config = dict(
    num_hidden_layers=13,
    hidden_size=320,
    n_experts=24,
    experts_per_token=2,
    d_expert=192,
    d_shared_expert=0,
    hidden_act='swiglu',
    moe_layers=[0, 1, 2, 3, 4, 5, 6, 7, 8, 9, 10, 11, 12],
    router_score='sigmoid',
    normalize_top_k=True,
    routed_scale=1.0,
    balance_loss=0.00776,
    balance_bias=False,
    router_noise=0.05,
    router_cosine_scale=14.0,
    init_std_router=0.0098,
    lr_router=0.000723,
    vocab_size=16384,
    norm='rmsnorm',
    norm_eps=1e-06,
    tie_word_embeddings=False,
    optimizer='soap_variant',
    learning_rate=0.00284,
    beta1=0.95,
    beta2=0.99,
    batch_tokens=[65536, 131072, 262144],
    max_seq_len=1024,
    train_tokens=469100000,
    max_steps=3100,
    dataset='wikipedia_en',
)
Below are experts of layer 9 (counted from 0) of a mixture-of-experts language model. Rows are named router (the router's row for the expert), gate (a neuron's input weights, with its number), up (a neuron's input weights, with its number) and show model dimensions 240-279. Each number is 200 + 20 x the weight over its row's rms, rounded and kept within 0 to 999.
After each expert's rows: a language model's description of what the expert responds to. This comes from a sample of Wikipedia text that the model never trained on.

# expert 9
router,203,182,174,200,193,203,240,221,191,197,186,211,212,241,199,187,218,185,199,187,182,222,215,209,257,197,205,230,227,199,184,207,198,203,193,206,173,190,178,171
gate0,190,195,205,209,192,200,201,217,227,200,182,215,226,230,188,199,192,233,205,191,182,225,246,234,211,193,226,164,214,199,212,192,181,194,201,175,217,164,237,214
up0,158,190,153,196,218,165,225,194,212,184,180,187,219,256,215,187,210,200,191,221,197,181,176,227,206,181,212,188,201,237,211,183,219,200,208,203,203,179,168,223
gate1,178,208,183,179,207,199,206,207,189,205,173,198,218,226,204,200,184,176,203,233,192,195,180,205,205,204,228,186,179,208,217,222,160,189,228,177,191,198,162,192
up1,209,195,221,232,183,185,221,197,168,191,212,161,185,212,201,211,194,241,200,212,207,188,214,211,229,185,213,218,174,207,195,204,185,215,204,230,210,188,177,177
gate2,185,199,182,200,196,227,217,228,210,203,231,211,198,220,203,238,236,224,169,177,202,203,214,179,196,158,216,218,201,190,190,239,196,224,258,190,168,172,181,238
up2,209,213,228,203,203,205,201,183,202,194,255,170,213,198,201,204,173,206,214,232,229,209,222,246,191,209,205,204,205,205,188,180,224,160,200,190,218,189,214,180
gate3,204,211,210,177,194,168,182,238,211,164,211,204,173,192,197,180,195,190,214,180,220,155,206,219,162,210,182,195,187,227,219,177,211,189,188,208,170,204,220,208
up3,200,149,213,205,193,208,193,188,170,240,180,163,212,220,196,205,205,175,192,206,226,202,201,212,201,196,192,187,209,187,219,201,216,216,210,207,206,198,218,199
gate4,188,190,199,193,223,193,181,217,194,198,203,214,211,166,190,197,215,186,176,181,157,184,230,201,201,212,212,196,200,205,214,205,186,180,227,209,175,206,205,208
up4,231,184,232,233,210,197,192,191,193,213,218,177,216,198,171,211,203,238,201,199,205,197,223,220,234,169,198,236,204,246,213,198,179,188,181,184,196,187,193,190
gate5,218,196,173,169,225,203,209,201,196,245,177,221,216,195,180,182,199,220,221,205,192,236,229,188,199,185,246,200,233,194,195,187,173,180,171,203,183,189,199,214
up5,214,234,179,157,193,196,216,200,195,216,197,197,208,205,183,168,186,217,203,210,180,254,208,201,169,196,181,172,209,181,187,202,205,173,174,207,215,198,189,188
gate6,194,175,177,209,203,192,243,248,245,152,200,210,187,176,173,189,196,188,163,200,219,210,206,210,226,195,226,175,190,218,200,190,210,179,210,200,195,191,198,189
up6,185,197,207,217,193,226,201,203,182,187,200,179,219,213,223,170,185,194,190,230,209,198,209,191,215,196,189,202,183,177,198,195,196,188,215,221,231,189,208,206
gate7,173,185,223,203,209,194,217,203,187,195,231,217,185,235,190,178,177,206,171,192,188,193,219,194,184,172,194,165,220,217,274,180,184,209,224,201,174,204,179,174
up7,208,207,246,195,211,174,185,198,170,189,183,173,183,185,195,197,210,175,197,223,195,169,195,214,259,192,226,214,220,182,201,202,244,181,177,200,164,223,181,203
gate8,224,193,205,227,166,215,209,200,204,194,235,201,198,181,181,176,184,215,250,216,175,187,229,158,193,226,205,225,183,206,231,225,216,222,207,220,202,240,173,162
up8,222,188,190,209,179,221,188,195,209,190,232,208,202,184,226,193,212,196,249,189,212,228,207,220,207,193,244,214,217,194,207,217,194,185,196,227,190,229,191,172
It responds to: Single capital letters or first pieces beginning proper names, often surnames after a first name, such as M-ordaunt, K-ellogg, B-irmingham.

# expert 13
router,194,180,214,195,211,176,178,214,224,207,184,188,206,224,226,168,195,191,198,201,221,225,195,231,212,175,214,260,222,214,237,177,216,168,193,193,227,178,170,190
gate0,207,205,185,184,206,229,209,195,177,213,210,199,188,193,196,191,223,216,196,188,171,214,205,213,207,235,188,216,191,224,209,176,217,190,193,207,191,191,197,190
up0,217,225,211,210,195,190,188,224,178,196,210,208,180,196,210,233,200,180,217,180,188,185,213,191,208,202,201,163,183,184,213,225,181,197,221,248,182,176,186,239
gate1,179,198,225,188,200,214,163,245,202,209,216,162,203,218,197,213,183,170,232,208,182,185,189,174,219,230,156,198,232,224,241,200,184,177,226,222,213,209,179,184
up1,214,192,224,202,179,206,183,196,183,220,205,243,204,215,233,233,200,210,173,195,171,178,219,207,183,201,180,168,195,213,182,179,195,205,179,160,200,218,172,193
gate2,233,187,171,214,186,205,210,162,175,227,225,187,206,212,198,205,183,198,201,175,169,237,222,184,191,203,215,229,243,195,179,160,212,186,201,219,229,206,196,199
up2,221,215,216,190,190,213,234,207,226,179,221,212,218,197,185,238,198,178,239,173,194,219,202,206,192,190,202,239,194,180,224,200,206,198,206,182,200,226,184,226
gate3,177,183,199,222,168,217,171,162,191,219,172,217,196,151,193,236,208,216,203,198,209,199,223,207,223,214,178,223,196,196,216,189,215,232,211,187,199,197,137,183
up3,191,204,200,227,225,208,199,206,189,212,222,202,201,219,195,185,176,185,176,183,195,195,204,209,165,168,201,200,204,227,199,207,198,208,171,178,224,184,221,180
gate4,195,186,226,188,195,220,199,190,220,216,192,218,215,162,212,238,204,215,174,190,159,201,208,206,174,165,190,189,194,220,232,211,190,193,203,242,204,204,206,213
up4,229,177,216,207,209,200,222,241,206,219,203,200,214,178,193,208,197,220,158,198,227,210,228,221,184,182,195,199,190,181,183,208,208,183,213,223,192,215,222,224
gate5,167,204,181,199,207,188,217,199,180,184,166,153,244,219,199,178,223,207,234,200,182,206,195,186,222,209,236,211,186,215,196,183,221,173,160,203,214,196,172,198
up5,237,185,190,219,193,243,173,194,225,218,202,257,169,177,188,208,181,218,169,225,233,188,211,236,179,211,158,207,209,205,201,195,180,221,208,190,192,212,195,196
gate6,182,195,174,222,174,144,207,208,212,231,207,217,197,221,232,201,170,194,199,223,160,228,220,168,202,165,157,189,202,179,197,195,235,202,189,177,223,240,193,205
up6,178,203,193,203,223,202,161,193,169,202,205,200,201,224,216,171,187,211,208,216,198,207,173,171,155,187,177,185,239,162,179,192,186,214,217,214,208,242,184,203
gate7,159,176,177,203,223,208,182,182,151,172,200,217,189,217,210,216,232,193,200,199,173,196,180,198,205,202,200,164,167,168,234,205,195,205,200,191,197,200,207,203
up7,216,202,234,197,197,205,203,194,246,214,204,165,205,178,213,198,199,187,220,192,221,213,214,212,177,181,236,221,227,204,186,203,211,192,206,239,222,193,200,224
gate8,194,168,200,196,151,212,225,211,256,221,189,204,160,219,221,239,156,222,209,213,173,201,192,203,203,218,208,190,210,235,200,168,196,210,190,207,208,181,208,189
up8,191,224,230,186,202,216,194,197,207,174,188,224,239,220,240,222,219,185,205,183,188,169,209,195,198,208,212,201,196,204,212,221,204,207,233,232,232,189,190,225
It responds to: Digits, decimal points and numeric cells in statistics tables, coordinates and specification lists, such as 758 kg, 48.863°N, 45.08%.

# expert 15
router,225,200,214,192,213,164,193,193,210,221,192,186,215,241,193,197,172,195,197,184,205,231,181,189,228,163,219,218,182,199,242,200,201,199,198,204,215,180,202,191
gate0,199,214,151,191,206,212,224,209,210,225,240,183,201,233,179,173,210,181,191,202,190,223,212,200,199,200,184,179,188,223,201,219,218,216,192,196,192,203,161,224
up0,216,198,203,210,213,211,188,202,204,189,203,182,198,194,195,195,175,210,217,189,225,189,198,193,205,214,195,246,211,168,182,184,178,195,208,203,213,180,221,203
gate1,209,191,214,202,213,202,183,232,223,233,186,218,201,176,197,192,191,179,238,182,202,184,209,211,211,218,203,175,164,184,218,209,187,186,219,220,196,212,202,209
up1,227,193,213,194,189,214,190,249,211,217,191,250,179,185,185,183,211,182,183,236,237,194,211,199,204,211,221,193,186,194,219,188,173,192,197,192,158,161,205,210
gate2,208,197,203,179,214,207,185,185,199,194,201,188,224,211,176,219,220,204,205,210,209,235,223,208,177,185,195,214,193,215,180,198,194,235,196,174,203,164,231,217
up2,185,157,205,192,195,226,212,200,208,209,226,166,201,205,219,211,203,206,191,225,190,205,199,197,197,203,217,202,165,218,176,205,185,206,182,225,175,222,215,198
gate3,210,211,218,224,208,196,221,160,171,222,205,191,195,173,224,203,171,196,191,171,181,210,193,214,211,201,196,214,240,225,180,200,179,219,204,189,188,206,193,225
up3,224,221,225,197,149,180,238,201,185,193,215,210,202,205,224,208,173,196,232,202,185,215,193,236,198,227,215,203,195,197,166,194,228,238,198,195,198,209,199,235
gate4,210,171,190,213,195,203,192,180,174,223,231,195,206,209,208,191,206,196,211,200,212,172,157,198,208,191,205,185,228,208,186,198,217,210,195,205,221,193,196,191
up4,168,204,210,220,184,194,208,177,221,195,209,203,174,180,200,183,234,176,198,190,192,200,198,202,234,194,230,203,193,257,210,195,202,216,208,167,244,189,182,170
gate5,198,214,216,234,206,195,230,220,232,200,205,199,211,167,203,219,226,205,197,207,193,204,191,192,206,161,229,194,192,220,230,242,196,184,186,221,202,227,211,188
up5,184,208,209,221,212,201,211,214,199,215,212,183,214,185,231,222,181,188,180,216,193,207,181,180,201,199,209,172,198,228,226,211,184,179,196,231,174,220,218,173
gate6,222,205,203,202,205,179,192,194,222,199,238,166,230,187,216,190,190,161,201,202,202,201,204,212,214,229,219,195,162,165,191,198,184,209,198,189,167,190,244,183
up6,226,195,219,187,186,222,199,195,185,184,150,192,248,174,202,202,212,210,213,192,225,219,203,214,203,210,187,214,215,210,194,184,161,222,157,187,195,185,181,200
gate7,206,197,207,177,174,203,190,184,158,232,179,215,188,213,198,194,241,207,206,227,235,169,201,218,175,219,184,205,175,246,197,218,195,170,187,209,224,194,229,235
up7,225,204,231,169,196,201,200,175,217,228,206,194,206,232,220,187,191,209,191,218,218,198,187,208,213,179,192,185,198,226,180,201,195,212,190,207,232,180,203,217
gate8,244,177,215,180,225,205,208,194,185,177,188,172,232,240,228,216,185,176,197,221,182,211,189,186,212,209,161,180,176,185,170,186,183,218,167,188,201,184,188,215
up8,198,193,173,217,200,203,211,217,231,210,224,211,205,203,217,216,186,224,193,209,214,181,217,236,186,207,186,194,201,215,168,193,212,154,211,230,225,186,217,170
It responds to: Sentence-final periods, colons and line breaks ending a sentence, list item or heading, such as "official.", "2018:", paragraph breaks.

# expert 8
router,202,166,240,216,206,196,209,180,217,177,179,214,182,214,221,181,212,186,210,188,192,220,191,217,202,220,208,216,212,194,201,215,200,212,162,178,197,195,207,205
gate0,192,185,161,229,183,213,206,219,196,188,218,228,198,192,212,212,174,221,241,167,162,190,188,180,177,210,207,191,184,160,186,194,213,191,202,193,179,197,193,203
up0,235,221,205,212,196,176,199,173,165,234,205,176,196,221,177,209,208,192,161,241,221,207,189,202,230,188,156,166,228,252,219,214,194,192,176,178,231,204,215,211
gate1,221,185,192,226,216,179,173,219,240,200,204,188,206,201,180,204,219,212,198,204,163,147,198,171,209,211,174,208,173,180,183,215,230,211,217,201,191,216,206,218
up1,192,203,200,169,206,207,185,196,193,188,186,198,185,185,214,214,192,205,187,179,218,226,199,196,226,213,229,223,209,213,209,196,207,203,178,223,192,213,217,172
gate2,163,172,200,218,206,207,185,202,212,215,207,246,203,179,195,185,216,146,232,187,167,211,200,171,185,205,190,179,163,243,218,205,199,197,213,176,172,162,204,202
up2,167,170,209,211,191,181,186,205,197,197,191,165,158,234,206,207,208,202,179,192,199,200,168,201,172,181,179,194,203,192,181,185,152,175,203,181,197,263,189,171
gate3,200,202,220,201,179,193,239,205,230,177,197,248,192,207,203,237,234,199,214,216,210,191,257,230,211,178,220,201,184,189,212,164,217,199,206,203,214,242,185,204
up3,176,175,184,213,205,180,198,190,188,205,176,187,213,221,188,219,180,215,194,216,231,196,230,187,175,188,231,181,189,165,179,195,187,224,173,203,237,174,252,191
gate4,127,228,203,215,210,190,223,231,205,197,178,240,215,175,177,176,201,198,207,192,212,202,222,209,212,191,192,196,197,228,215,215,204,219,163,209,185,136,205,222
up4,255,210,201,198,200,205,199,188,175,207,189,182,162,193,183,196,209,176,187,221,181,217,189,207,193,160,182,214,235,158,224,223,197,198,218,196,191,218,169,205
gate5,194,211,184,203,152,186,192,200,184,215,202,196,179,188,215,172,185,225,208,225,151,188,222,201,227,171,172,191,231,213,191,205,196,179,193,194,217,209,203,196
up5,225,217,205,204,190,192,185,205,193,215,181,199,209,182,210,207,205,209,221,167,264,202,154,221,200,191,243,180,203,214,217,183,196,173,178,196,200,192,229,218
gate6,189,188,230,193,222,184,184,207,190,178,209,256,203,192,209,204,187,230,154,227,219,208,223,198,184,209,190,204,219,182,171,175,212,172,187,151,174,167,190,195
up6,247,199,201,208,184,213,196,202,186,220,212,177,150,197,182,205,210,207,184,189,194,208,146,238,190,211,219,185,210,219,239,225,210,195,205,186,205,213,214,191
gate7,185,206,218,218,193,216,192,204,175,182,212,229,222,178,205,191,193,202,174,222,215,173,163,195,218,203,176,229,204,189,244,191,187,222,174,183,189,150,191,223
up7,219,204,174,210,235,186,197,183,199,226,190,197,165,198,197,221,197,176,214,185,213,195,204,207,173,153,182,192,191,210,172,186,194,189,203,202,202,221,195,172
gate8,191,213,231,228,196,215,197,218,202,211,203,185,179,188,189,201,178,193,176,157,202,170,233,183,211,199,194,193,210,202,187,225,206,220,228,208,186,208,217,169
up8,175,196,228,216,214,232,205,205,233,193,215,199,181,177,202,233,181,199,210,159,212,198,197,178,177,214,201,186,221,188,179,237,218,254,173,201,197,202,198,159
It responds to: Hyphens in compound words, slashes, backslashes, quotes and w or un pieces, often in LaTeX math or compounds like value-added, wild-type.

# expert 18
router,220,186,245,202,199,189,190,226,191,180,160,199,228,210,210,196,183,185,212,188,199,209,214,193,233,192,212,226,187,187,220,200,220,216,193,192,205,194,190,189
gate0,194,196,209,211,208,216,203,183,165,213,220,197,207,212,188,205,221,195,186,194,221,153,165,173,195,156,244,202,182,177,177,193,187,224,208,209,203,178,156,205
up0,213,204,164,210,168,202,225,167,192,220,212,211,257,194,168,189,232,182,209,195,244,154,207,206,160,222,175,214,169,233,180,221,168,208,175,206,228,190,183,187
gate1,175,215,226,178,202,189,181,195,207,225,189,187,205,207,207,196,204,178,194,228,173,171,207,175,215,215,211,186,199,219,188,228,206,217,207,190,192,142,184,200
up1,222,242,184,163,179,191,195,200,212,249,227,183,219,218,161,128,181,173,201,169,213,215,215,157,213,197,214,172,195,203,208,218,209,199,210,174,204,193,193,187
gate2,181,179,195,181,192,184,191,177,195,226,165,237,207,203,165,194,185,218,212,224,205,238,179,178,188,199,181,214,253,187,190,220,193,228,210,210,197,226,198,217
up2,166,197,199,186,156,204,201,171,216,216,156,236,217,212,186,197,189,227,192,212,204,225,176,185,176,180,175,224,222,191,182,196,191,239,189,222,212,213,193,195
gate3,232,168,202,206,188,212,187,221,175,224,224,178,215,176,148,223,215,218,181,187,215,202,201,207,210,216,196,175,228,181,200,234,215,221,196,203,161,204,214,215
up3,202,144,208,193,203,219,195,205,195,223,213,200,225,182,144,235,231,192,172,187,188,214,205,216,196,197,193,180,213,193,217,214,223,227,181,214,159,233,235,209
gate4,181,170,181,162,189,175,197,195,200,178,192,242,186,212,203,196,170,213,201,192,199,190,192,186,206,193,195,172,138,200,183,184,193,172,205,185,188,192,214,248
up4,196,134,184,166,191,191,196,169,200,159,185,243,185,232,191,180,157,183,190,193,163,191,178,145,192,192,207,199,134,220,204,191,193,163,214,179,195,198,190,234
gate5,180,220,204,196,223,241,157,174,202,194,199,206,194,195,224,207,216,203,175,194,192,219,223,187,169,174,215,180,224,205,223,203,157,166,192,163,178,197,214,195
up5,225,188,194,209,167,189,222,218,189,208,219,209,220,223,162,181,196,220,212,192,196,230,179,200,195,184,212,211,184,226,198,192,195,204,200,198,205,215,188,199
gate6,155,201,182,194,172,215,193,217,200,210,209,197,199,187,232,223,175,182,229,203,164,220,197,212,200,209,205,240,195,202,153,195,225,224,212,218,205,212,193,224
up6,186,158,196,236,182,190,181,165,195,225,204,228,196,187,178,213,252,209,180,222,156,210,204,233,168,214,201,201,182,191,194,210,203,197,207,205,174,185,188,186
gate7,206,198,226,202,192,223,236,192,189,219,182,189,198,182,213,189,172,194,212,205,228,205,204,177,202,187,225,230,152,205,167,220,220,192,193,204,239,218,178,214
up7,190,187,196,203,226,196,199,208,224,204,233,186,200,199,212,189,186,202,218,178,243,193,210,222,204,193,207,214,161,210,184,197,217,191,164,203,192,213,180,190
gate8,175,219,214,191,188,166,189,200,203,223,199,195,197,175,196,181,216,190,168,193,174,191,205,202,207,240,190,216,187,204,245,203,204,204,208,206,186,218,206,207
up8,232,163,189,208,220,215,185,194,219,172,181,225,213,205,241,224,207,228,240,215,218,172,201,182,188,189,200,185,229,189,198,191,211,192,195,179,206,180,221,226
It responds to: Table pipes, commas, spaces, parentheses and words like in or the right before a number, as in "| 18th", ", 1905", "until the 1970s".

# expert 20
router,190,215,204,181,225,188,174,201,198,218,188,186,197,195,154,174,188,200,179,185,183,191,225,215,213,196,223,221,227,241,231,219,239,190,195,209,173,189,179,225
gate0,192,242,264,163,185,190,200,187,211,225,198,218,217,195,201,196,191,204,246,220,186,182,210,218,202,183,205,210,178,201,212,206,177,165,176,198,203,199,173,228
up0,213,205,208,195,197,224,197,214,198,184,210,194,208,182,158,199,170,199,199,187,182,195,207,217,182,214,202,234,164,201,204,155,196,178,210,205,198,200,210,154
gate1,196,181,195,214,204,209,181,206,181,164,218,203,204,175,156,194,186,215,251,201,188,179,197,212,216,202,203,201,199,200,171,152,223,178,163,218,161,206,234,195
up1,177,221,201,226,195,168,194,187,239,228,199,213,226,201,224,206,209,213,184,246,200,209,190,182,183,218,186,163,229,223,207,192,146,201,202,184,223,197,176,190
gate2,187,223,188,215,227,183,210,201,192,183,189,229,198,183,215,209,167,194,195,184,185,207,188,247,188,197,207,185,183,221,219,209,217,196,203,190,190,218,225,191
up2,197,188,221,210,175,213,193,185,198,206,220,183,202,187,239,181,207,161,156,208,188,184,222,222,236,220,212,179,161,205,204,220,195,183,219,207,201,248,204,187
gate3,182,199,205,237,193,195,209,162,190,212,191,219,192,185,196,190,216,205,212,174,156,161,186,182,172,197,208,168,223,211,189,215,197,202,219,230,211,228,202,198
up3,197,226,206,221,199,213,189,223,212,203,196,208,200,216,228,210,214,190,221,223,211,215,180,223,203,206,197,225,176,181,193,187,154,188,167,214,215,205,196,197
gate4,192,171,173,143,218,206,237,209,204,206,187,197,213,234,222,194,211,192,161,215,169,200,201,210,182,190,167,208,191,203,201,172,152,228,237,206,190,216,211,217
up4,232,197,207,224,174,201,209,192,168,230,187,212,198,180,180,210,177,203,215,181,200,183,251,208,198,181,201,169,207,196,191,214,212,146,170,199,213,159,218,180
gate5,216,213,194,190,232,211,209,215,258,182,197,228,218,183,220,161,190,212,199,167,191,193,247,214,112,213,204,212,185,238,208,176,204,194,192,231,202,188,179,227
up5,200,190,171,178,210,171,217,191,171,162,193,178,205,190,213,198,189,192,202,211,199,143,218,178,174,218,207,200,199,203,194,189,196,193,230,204,179,195,180,196
gate6,214,209,164,163,174,212,185,173,200,173,215,209,203,187,220,209,235,230,211,190,186,225,216,164,205,210,209,199,207,245,194,243,163,189,212,191,206,168,187,221
up6,179,170,186,203,208,202,212,214,201,198,193,185,170,221,175,190,183,226,210,229,233,186,153,174,191,199,214,192,219,182,151,191,211,215,222,185,174,212,211,176
gate7,187,232,187,212,219,227,234,203,231,203,214,191,218,160,186,217,195,178,182,165,165,210,210,170,222,148,195,215,204,182,212,181,189,221,198,191,203,230,199,212
up7,222,212,220,202,187,199,221,191,187,219,203,204,220,209,198,190,194,181,184,206,215,222,223,197,172,232,151,179,196,190,186,217,197,234,234,184,210,190,208,200
gate8,225,187,179,228,237,228,194,181,161,215,220,201,183,196,218,220,208,165,193,192,239,200,185,208,195,225,181,233,182,210,200,187,190,188,204,211,226,242,172,159
up8,220,187,209,194,210,176,184,204,212,169,217,217,192,221,218,180,201,226,178,210,203,206,204,190,190,217,186,215,195,187,204,184,223,219,221,186,189,217,179,193
It responds to: Single initial letters starting a word, often after a line break, pipe or quote, such as P, L, S, C in headings and table cells.

# expert 23
router,203,184,163,244,156,192,191,231,182,224,212,196,190,237,208,215,208,181,217,218,167,221,246,209,207,200,220,251,211,182,203,223,238,206,185,220,221,197,186,188
gate0,183,228,172,244,220,213,214,232,173,194,218,179,233,219,190,221,218,193,220,219,215,223,201,192,193,211,204,219,202,209,180,196,225,236,201,201,192,228,198,208
up0,187,198,231,162,203,177,208,167,216,213,207,220,180,175,232,172,193,221,182,220,201,184,200,224,204,182,191,192,205,166,177,199,179,216,175,184,210,218,226,222
gate1,213,234,187,215,227,168,220,215,198,209,160,261,193,179,215,207,206,187,186,217,202,194,230,221,171,180,205,203,213,212,203,204,208,223,186,244,218,174,163,153
up1,201,195,237,211,198,225,190,200,194,179,229,170,201,231,200,184,176,203,214,202,205,151,188,167,196,200,177,186,189,175,189,180,219,173,212,181,158,235,212,216
gate2,222,212,216,203,175,202,156,188,189,213,180,195,208,167,191,201,223,189,217,188,157,176,205,206,204,209,206,165,178,209,208,180,203,202,175,205,215,189,206,232
up2,186,219,180,210,212,232,226,214,207,160,174,187,207,170,229,201,186,190,200,194,227,218,188,221,190,226,212,205,215,215,173,228,200,195,200,186,155,205,200,172
gate3,212,188,159,215,191,163,203,209,213,184,176,195,196,181,224,166,243,211,235,194,177,220,189,210,210,225,171,218,214,219,183,227,193,193,199,185,193,210,169,230
up3,194,199,154,170,197,178,208,204,227,178,186,198,196,179,165,205,201,241,188,226,189,214,180,168,181,197,212,208,240,195,220,203,175,204,221,215,248,188,182,227
gate4,162,180,183,208,182,199,230,200,139,171,209,232,200,230,182,213,184,218,179,209,212,209,190,221,191,208,222,202,214,179,214,203,181,188,223,206,217,207,200,214
up4,212,229,194,205,208,203,195,193,239,198,207,224,226,183,199,193,215,246,222,188,182,209,196,222,183,143,197,202,215,186,181,223,218,226,220,224,199,202,194,144
gate5,166,197,188,237,192,186,214,161,190,209,154,183,201,218,194,188,217,190,187,160,218,196,204,188,199,204,236,217,185,170,232,197,180,177,212,226,201,180,165,210
up5,209,195,237,206,215,214,192,216,194,156,198,187,197,174,202,184,217,219,177,201,163,240,183,235,163,215,170,203,215,223,190,227,213,206,200,180,196,200,210,216
gate6,234,218,175,222,196,189,213,177,210,194,236,239,192,200,201,166,176,193,187,180,201,253,209,196,211,198,202,188,216,217,204,206,189,192,185,218,214,216,196,174
up6,191,218,238,223,235,182,185,218,183,208,153,169,212,192,237,202,228,202,209,233,212,195,218,187,213,221,184,220,206,196,194,209,237,213,198,180,200,196,221,220
gate7,210,184,223,190,191,191,181,217,191,218,197,202,197,240,177,224,205,208,188,210,192,154,218,143,202,222,212,170,175,194,198,209,215,196,199,179,181,218,179,213
up7,220,182,189,179,209,219,194,189,239,207,185,213,228,152,205,165,209,196,193,198,187,224,183,232,227,199,197,232,229,186,217,178,213,195,222,178,208,193,223,232
gate8,250,199,223,188,213,183,205,221,218,238,177,205,191,222,181,209,203,168,200,198,219,241,228,214,218,200,166,199,179,189,199,227,211,203,189,200,207,199,201,204
up8,221,201,220,208,175,162,204,214,208,238,194,179,219,206,207,231,207,178,168,176,206,217,231,213,213,194,172,187,206,207,200,209,204,238,195,166,248,180,208,201
It responds to: Forms of "be" and auxiliaries, plus commas ending a descriptive phrase before a participle clause, such as was, are, "wide, built".

# expert 7
router,216,205,241,202,192,208,205,188,177,200,187,191,194,168,216,200,192,147,210,162,184,199,188,159,223,214,218,205,230,186,218,196,232,163,172,246,216,172,207,203
gate0,213,208,218,185,205,193,220,220,171,184,207,188,188,172,243,177,209,207,222,200,204,200,201,165,208,178,188,229,206,199,222,181,189,166,215,224,206,224,187,206
up0,188,166,202,199,182,192,219,210,211,185,201,220,199,215,170,210,172,199,256,208,186,159,234,190,172,193,189,188,228,165,177,177,169,212,200,170,165,168,194,224
gate1,185,207,183,213,209,227,206,197,220,196,203,173,206,189,158,191,213,199,185,169,203,204,189,179,219,238,201,207,176,195,224,196,191,198,231,202,166,220,203,200
up1,226,185,178,212,220,225,199,185,188,218,219,183,178,175,205,199,198,193,223,209,159,211,185,199,211,187,209,185,171,210,195,175,207,203,180,181,132,203,228,208
gate2,188,202,206,198,187,189,235,190,209,187,214,179,201,177,208,210,197,189,194,224,199,214,176,214,221,224,168,159,217,219,199,202,178,213,179,198,204,187,195,209
up2,210,205,207,218,183,225,194,189,199,212,221,184,210,191,191,199,223,190,192,217,187,171,180,231,192,180,187,213,192,205,190,202,218,199,200,207,177,207,224,229
gate3,208,220,218,239,218,219,192,254,239,165,194,228,228,217,204,214,234,214,199,188,196,218,208,150,183,234,225,190,236,197,225,208,213,201,196,209,162,197,171,223
up3,197,214,193,186,206,174,185,180,196,202,210,199,179,203,236,195,214,216,176,212,196,188,190,231,208,182,180,199,183,213,201,219,187,218,232,184,202,225,176,218
gate4,198,198,204,222,249,207,204,200,205,214,194,205,177,185,178,211,185,161,193,199,192,226,182,190,238,207,211,178,185,203,212,220,190,184,222,215,168,192,221,176
up4,166,229,180,190,241,217,163,176,207,208,179,199,197,219,228,191,205,214,192,186,219,207,211,192,211,196,229,186,194,200,205,199,189,199,237,187,201,198,215,195
gate5,189,211,182,162,237,206,195,210,193,213,190,247,261,196,209,199,164,201,237,193,212,198,232,209,217,184,214,156,210,238,192,216,195,202,171,171,231,204,184,172
up5,201,219,195,186,234,201,221,191,168,198,160,171,203,203,203,205,166,228,221,200,217,202,215,204,241,166,203,198,171,200,205,161,157,186,158,187,203,200,164,227
gate6,153,168,192,168,188,215,183,199,223,183,206,225,173,182,193,188,205,161,182,193,197,222,225,203,206,197,224,197,228,184,192,230,189,159,178,178,232,224,184,217
up6,189,164,226,232,180,224,198,183,216,166,201,220,169,150,164,189,243,186,182,193,198,247,211,205,180,199,230,219,184,166,190,193,202,216,179,183,232,212,181,185
gate7,196,255,192,194,220,221,199,235,192,217,182,195,219,200,201,187,206,182,215,209,186,179,177,174,199,213,173,188,215,212,205,200,228,215,204,197,196,189,195,226
up7,194,181,214,205,204,180,204,165,211,211,190,172,206,218,215,158,200,189,191,216,216,201,152,174,212,198,210,158,215,179,185,214,203,213,195,215,230,188,237,174
gate8,210,221,203,208,202,191,197,212,180,205,172,200,189,213,249,218,177,201,194,195,206,198,260,188,198,228,195,257,207,221,195,213,170,196,195,196,229,193,228,242
up8,226,189,221,204,178,250,189,148,213,190,190,197,204,185,230,211,220,185,238,194,188,187,198,243,196,213,226,187,173,213,219,189,184,198,202,193,170,219,217,224
It responds to: Pipe separators, line breaks and dash or percent cells inside wiki tables, such as "| —", "% |", header-row breaks.